Weights of a small mixture-of-experts language model, trained from scratch on English Wikipedia.
Experts: 32 SwiGLU neurons an expert, a sigmoid router.
Below are experts of layer 4 (counted from 0) of a mixture-of-experts language model. Rows are named router (the router's row for the expert), gate (a neuron's input weights, with its number), up (a neuron's input weights, with its number) and show model dimensions 0-127. Each number is 128 + 32 x the weight over its row's rms, rounded and kept within 0 to 255. Numbers have three digits each.
After each expert's rows: "comes after" lists some tokens at least twice as common just before its tokens as in all text. This comes from a sample of Wikipedia text that the model never trained on. Tokens count by the router's weight.

# expert 150
router:060139122054136085104096149130096100114182107127086150157118104119185082095136144164109102220168136156141141158127126189126145173115122162161175158170194132131107119073126177114134107149115095142116102199064096123176104146055115139121131154118107059153137171156119116160145110130135156181094102099081164124103123131128121133113152141173158097143193142121131089101115080168135103109168
gate0:144064085118098159130137116112167079142166112150118098180091089117163060157067139174127173088135120140151153094135151141207163190215106141128122140147167102167109096166131089115130142153113154148119143117078158108123104140120113093155083141110073090054112142192133108126128136117148105130109147125150117141091138122191136130168150177109054136133208152116100157152075108156135102091150
up0:148079185129155076084147064148067134171080160093115058155111113173137120208139150105135101136088124060157104151111149101084123111092147105117161138091125162116140180127123128129096176114160094128050146138165134120176145157122109152109142080112152094051109100103153081102117144168151115124126066150164133123160169138148124078120168148064093090087077162103084113137134112146134124155123
gate1:109072074079133132123116103117154135161164165073159130133157157154158103145095132168126113091102118115202092169137135141115125140106112118163150126034234111128138161138123179150105162123149108071150134117161148143096142138181115148111160117078099100104129146136201140082135148129183182138198113165134080134124147142137139127119109151162111152052169106138167136152063091119145134197136
up1:127170105152085095148076163154134103046153163118049131109085080138120156096113071161126080111152134137139134186123145093117133124162135140164098101129098139062156178135147109184067160112132107159131061152112111099123142143117166091115126158170119110120091168132059122075184135128159095136122092137072186109167147111134132129067077069144132177134126129087128125140203163128101143126131
comes after: " ", " (", " $", " −", " +", "–"

# expert 135
router:063155190122110141132106119163111140162162094108109109157092125094194130126154132150096121161136116173187121181141132183130156127141129160121164143157188110078117186104132163089114137183113100123115154140098157157219107123110119160146092182096116076110147107101144124079145174124131148182116114119112113199117099085188139137048117127126187118096171162146094099118139151152115076063143
gate0:103155122143070218147137172110171178170169091124131130171097117118179074083113161087110153090121062200151132233163157090138076132121123167122163101121129113119146136126096139062144176089087138114125148089134175144174111120182162162129079154124166109131112119155112144141147177150137106141124198131094164135158120137138164131151146176136101170137093151101111128106168129124147104121178
up0:136186066119091150164099116102105087131132151124078135108128140103077123100123156068173133119123109071159142047124074116140083151115057177134139161116119157130135200164157120118129128103191088103164139135097124154116080046159181079138107118142145124098127130175107160142112131104130168105141154111178151139143100171068141121166139185116196120120112089114085123099059107114098089141150
gate1:089101152102106181184104129077113139130171123174100175151123132152053107108127112057115100124170197109171186188084106097117145105168089122139128150133181171065113138164150166149146189122102094113127173109113148139118143145166139141097137119083103102090124096141071120095112181146120083165139133050109183097132104120145138145142084148167139069072147138173120143185116143158146121127120
up1:109145085077183148124163169168153068147163125164160155130061143143102125101108140119080071132114166074114178161118148116123189077149109122162157150128137159126085163174152169111076182082105145110107145060156152076115175115155149135120141122100121135150152125161112138122090161113097054154105129107168164131164099109171074130103112154102114111152124123156095211211142107116120158164126
comes after: " |", ",", "|", ":", " in", " January"

# expert 156
router:089147125030100169123108122131142153169107152171176095160158120141165115077141131169142117134110138160152125154195132169161082169067134155143126161159201090113162145110150092098103085108134139107156105159088113110155157112111115146125117118108124118128129144112137160102158115127096192183148134105056120159116093098155115127082156100101138161116119252145096052163120168162157099126144
gate0:093152175106187097113099153156119203119213087123114144100120104094092107152133105146157126091078133132108154172153085120233117174141124148168076175182170149132090123134115175122105145173143095167139147163090099139126117184122082136153147148135073092160097095158181099155151121113134060145137121153110139153137111132093177165120084108130103108097148205099135090158137098125135093129100
up0:155144080112158109094112184142165125140115133125154126146153153127114043138127141129115142136132160070118143107151090133129118098135157162135108111114102188154130145128116147136148106136145087151158143128170168070175162061104144093121112088162150170129114073131110111209084112213130115120123156141169153084160153136161135088056035181168136085120187102072155135103178084090140101123155
gate1:111147153102144140082152141126131118114140124125159119121180111143110094142118134164157174136104169175163166160157125154182121138134103124128144163140197107150145171164157124174134103147160155132176091122134144129096153091080141120157077048151161146160131199157139217158144146157129136224133102070137145134167148142135097115114151132132157091139169241115130119119127132214145129179163
up1:107174097058159120146127133138136112140172169209161115108115124146159135061120106175080122131097139085120130177125145110205120073069204101065101087167148129076120155107097123063126140098138134162103150181124182134158127123090114145174192154157097113195124149142118130138130093181153117129142074143101107140185110109108169138148076115135159122083137161152109145133141082110121127161156
comes after: " H", " G", " K", " h", ",", "H"

# expert 181
router:070122115048096074131104150142069119119139104112099128171123092119144054111189129124127111175190117110159132160145128189152143158093144165161159138186183118155140141061129195112141103137138112094135106195071086109193094139059110187101126153149104081141155165141123131162144127148136152173118112106085186149112099124125131164129156104127143080133157157111150074147126104154145127126180
gate0:152076133177102087161092116136135114142177109152087119104186109191135124128102098146152161114118108086088169077117138103191165112124104117161175173085136133170123161194150102201183166118137137135145064155214114125084093138131094173123162152102134160173114140087102089177160143104154143134134090138131148124054117067078119130116170155095154110106114120164158124159096091171122138106107
up0:081142177113149104157200109105173097136167180183112060110128107135078136135123129182147154126174130125112106110112132135122183100088112139125127100141134164191159103190225088101157135120100071113130097103101082115149123085128093168140089174134098141102108160100124148084097094106220149085173166124157113110140134090134130139131123085099120101132161171201130163114150091160160121138146
gate1:109143123071145178104147146115125149158106049059105133161194152115144144119171146115136128113066092097151127179129142143134156133181146144110098096145135137110104104127114137126117125172152126102142070125114079099152123117098176178058077178190125150103140121169164172139116121098120137127216127173126138068168099171124124159078130150111164120075068077125149114144165199169141107172130
up1:122154130122175176071171105124136156127105138175147175193070083126158079090094128132133132195070137127082109118160165110130095104133133117144208094122143122132105148105125117166133104114100199089110147069134116125064085110181109101109159160107153114199138132083151063129178114095146093152183134137116114152172150123091145162135122134035118115161165156142161127100113118114136145169087
comes after: " ", "–", " (", ":", " $", "_{"

# expert 244
router:081133110047102056132075140146132113144149133118125167171137140134124105136191107115058116195198139141149130144112139124098114163082122183178191153203135115087131182102130130156095136198125124127133134117055133107218091125075087176136116120114093113134144159160150143169155128146114112167156110116122123152135116135163150177108191102126138114138128131107088085105114141155105097065129
gate0:128100147062123084127087129100136158135066102157135146095122098139101153139162154129134183200053099101155128086193076091111099149090116098083127111125093142099083178136125101104087151173149085135103144147108144146144123113141090126167166140133146135062155126112136177144064158090128140115147076134173103147111095066135138159108070051074162161135120164123095120118192118131171151164160
up0:113079149090091111143169089108083119117095160158179188130059091068126099179133137122102135105124066108172165134137114140170103143071140108121155145121144098158140182110115140159127093155130074206127125137193100121160104157113130108143138172111144111067163171165111132124091095085097158089129090055093176162135147138095227101126096121126153128152130132104106129149107159084160129119078
gate1:073083082143176166181094107124139129149082177145117108152093169100072134131126134158118102117108117147207144138120081102102179073131138191152159094132148092140139129083135137141169117206137115096121084184116109125146121114172078168116130079192109117180153142200113127191130170145106125114171127154136077113107129074161150180117139124087093114139155154123078113055133101126112100127149
up1:127150108128135106110098156133111105074181102181138196098132136158135135099043163145158114146104115193080094094146118172134200154179124134113093118085128159134131154176150140079141177145112159064099133071113101095093081118139134098153137128131065128084161085112102104145144163175191137134110106144100165103149132162120161093071117162142111114187102175090169155140191115126127120158082
comes after: "201", "200", "202", "199", "198", "–"

# expert 249
router:113127156081145128109054095146107108109178145090183108112071134161151111121116151119088133162189113134145209093136091160166073140095159153179148115166147142104138189122121124070139094169134076183066092121072178130172061117090147129167124156115105122119136129116157136111161114105071155136136113114078157139135162101106152148110222145150160144127143146121084130128166126160139133130201
gate0:167147146129177198174161108159152146175155137122214160142088156199145145121136154103121137162161168163176214120115166134156123152155109186122143124136146166136140154177169128112154150169169106167129158169082154139127152114156170106180148130192121183102149095155176151114177124122082164152157143134119159120119115152203147155063154102143126140136144121168151153129149103162149109175180
up0:128155129146176123089122109066098090088140134175106155114145080126128140085119083133105076154156103102128162077089095130079116122077069163121152141119130118177164147116130111100093128139114170093133141118065060152125126045114124105104096101131103081134108097107155088130100142164120155145055102100138093173071103071136094151096156092129054074146093064110120069154168135131142084112116
gate1:143193108054131170177099099166097163109131158094167080151083180146090120127128136094102127095168111164175140097117122123141096145113160119147147121143126149097125145075117099112151169137190136100086109096120132141116075107086094127184087143071108136126135135144111174145136036091152086099137099095145078106125090149166134129069171106106197057201156143090125157128129161150153089119132
up1:155139124125160132094121092164117128148121171123106085089147121091113137138090127127133129083087129144112167116138149179164054115095141124147185122097125170092098140132110106123138124137143100095108021120111126180109103132078105150093137164148101148096122125077125190094222102110095123180160108129078075190149188102118092111083157161095106110190128164100103102132148155141068189098133
comes after: " the", " a", " of", " is", "==", ".\n\n"

# expert 180
router:099120169130147090104124145121109154127114171126124122174093143101131115120128142141082145172153139145157150082147126154168097121170116092094180128131127082100187176108145096172113151133168127157038122170060104094148111111110133100157170165160074079204166134139139187108144142150068069149079155128114158120154120117150136183131130119159188107135144173136122027086156096153114121108182
gate0:078114130118117106099104143165121172177157192186089170129175177171161126134059120154143079178123116140105130124097134132105127113114089094110121105152155150123144122125182123170125095124133089185137113175073138095134115139108134119124171102164043064165132164163080121120093153155109116174141149102147151190123093124134199119079112127128194109130096213166162107149173124156134082127103
up0:154196071153120155117148139130155102103132156150132121121143156145060128128090092155138161114117159142144129116076111075109157116145138144188095056129153109137186168093131097146170132100141068128148096143143122118138111121130144176154064091156193121185110152075109201171116116124118132117178212139174161080136172116157103110165156119178084173137133117189171092108070148139119152128154
gate1:090150153087108138142110132165152180125146177119120140137098169102157112151107156066132134078108121147108173155078135141129100130098091113163152115118134106119089194147149109123122087180129127137139101147103155065121062084123095150135113118142152149114126058046115120107137143153058131183104215122190081122127149122205156128110145067130171129102144107104078123063100102184099098160145
up1:071147129097159217168097146124157151080091086091105107131164141129151119135077174186146188129111131155166167145112066124180148191114120093117163120161124113112128094088147120112063123129117061097080157088179086117116165096115197145158176090171104108128138129146146134101139130131068189084094128128115138136099146084152057117139136084158143134149140140100177134157093128152089108106118
comes after: ".", ",", ".\n\n", " due", " However", "==\n"

# expert 63
router:093123128099135130107099149102122145161137147139118116117083109139175102072132177089098106135154129131098194112184094167153114177155182140174142127144169095120129150100157129113080112195101096154098111124074117116140127105106159123117096150158081092111146134197152192160134095123092139139124138088101132165191118112158107198119179142132165152111117178074073082097208132172110130073199
gate0:152135149142128164168117092123182123169127090137092139145111135176201148100151186171120097154076112090157195166117131130174155146096174169122169167184132109129124137130145110127084151122143098121041092129175142202090169113154110105128135123126137136159088178131165168107123076130128112172177142115101161143201207143112165132113119091098132134173134128148093144124183113127141204097110
up0:119103105120189107111032114107092114158088148159113107103122110108087138102100111138066139105113109142158184177093124139135136125121155174146130148121118105069166055138145179133093164145137144120067128127151079162190140120127122081161041136075082131183138166099087138085116128132095107199138154139111135167039102156160110102109090158130082095109164109096134150079131131124130124135096
gate1:190144113136134183147182139113163121153109150119116091144095076114156151164148191111133150148163117133136171167136109137140108105160155096087131113137108075139141220124163148125127142184117105142032086090094185148086157191118146125096131181125138139063166149171124119100100195113105146138175107128147150166137137143135135128135132120122134114150170162199122146150200136078185160102183
up1:181081086164115099091109125097124146082128072163128117096150050108140118084167119149148129164086137156132054130146126096142155146138120144110201117063148121123173095171138169107138102116131121100140075113111145120163085126139143134113113070059145119100155129171133093119120102092112106198098102151123091202127109160089156150113104124078123069095111060141189158148187135073139128123091
comes after: ",", " was", " is", " a", " and", " are"

# expert 233
router:101158184115118117157108149119123166144124153159184108144091159132140131083134116117119153158163087131162161116164073127114125172137164096111175102171139153131178143101207104133153163180130138125069144114081096073135095163120120137119109138131124099158121203157094220080139160155102128161083195110084146186143108077122101173103099137090140122111126167089091062113181115137131117078175
gate0:075130164167115127167146134120177159128137148192108126141174107139165135085148144139098116175142136137131166117174124089133184187123219059128144120093096134041140172126168135081127113127100114136179132114135162123061150185121094083114103135161073121139190151137097079104159134110128158149147078108188159153160145086080172109100119143102143070134129173154125063128143094146121124147135
up0:118110094169202170151097149118097117192088207125117106109109113116120076152135083127151097115126167205135128102101121134177099104119126133136130190155185204122118151148149140101151145167181148131161152138137139163117125149118142143058189127095149141111129163176084074153151095140191084153148102131104137123107165142151095175082199084106133117089115153069190125107114157128090115139141
gate1:123142117096052125140100095196088166178142218150136100140055125098118109134125116168106151164205114137119137170107074147142118129110191150184108149168150150149119108138160122157172166201171147149186085146133159138105103153165091179153129121149171110136101162119099141117155142113097125128120169099158143134090151131149120124109123138120039090169100159166112072154152130118175172133093
up1:118134118150175140180174111071144173054105059182160138136152106146125110047131086142079073121208140089167122134078132154129076093149160155119170091135134140111118131103143100093169107135093135116112166126131160109107172191101108091159117141168160119098079196148136154089188173148147170143110154086120111162106150074111132094131174098136087150114102147141136107151154170136143168143112
comes after: ",", " and", " to", "ed", " along", "ing"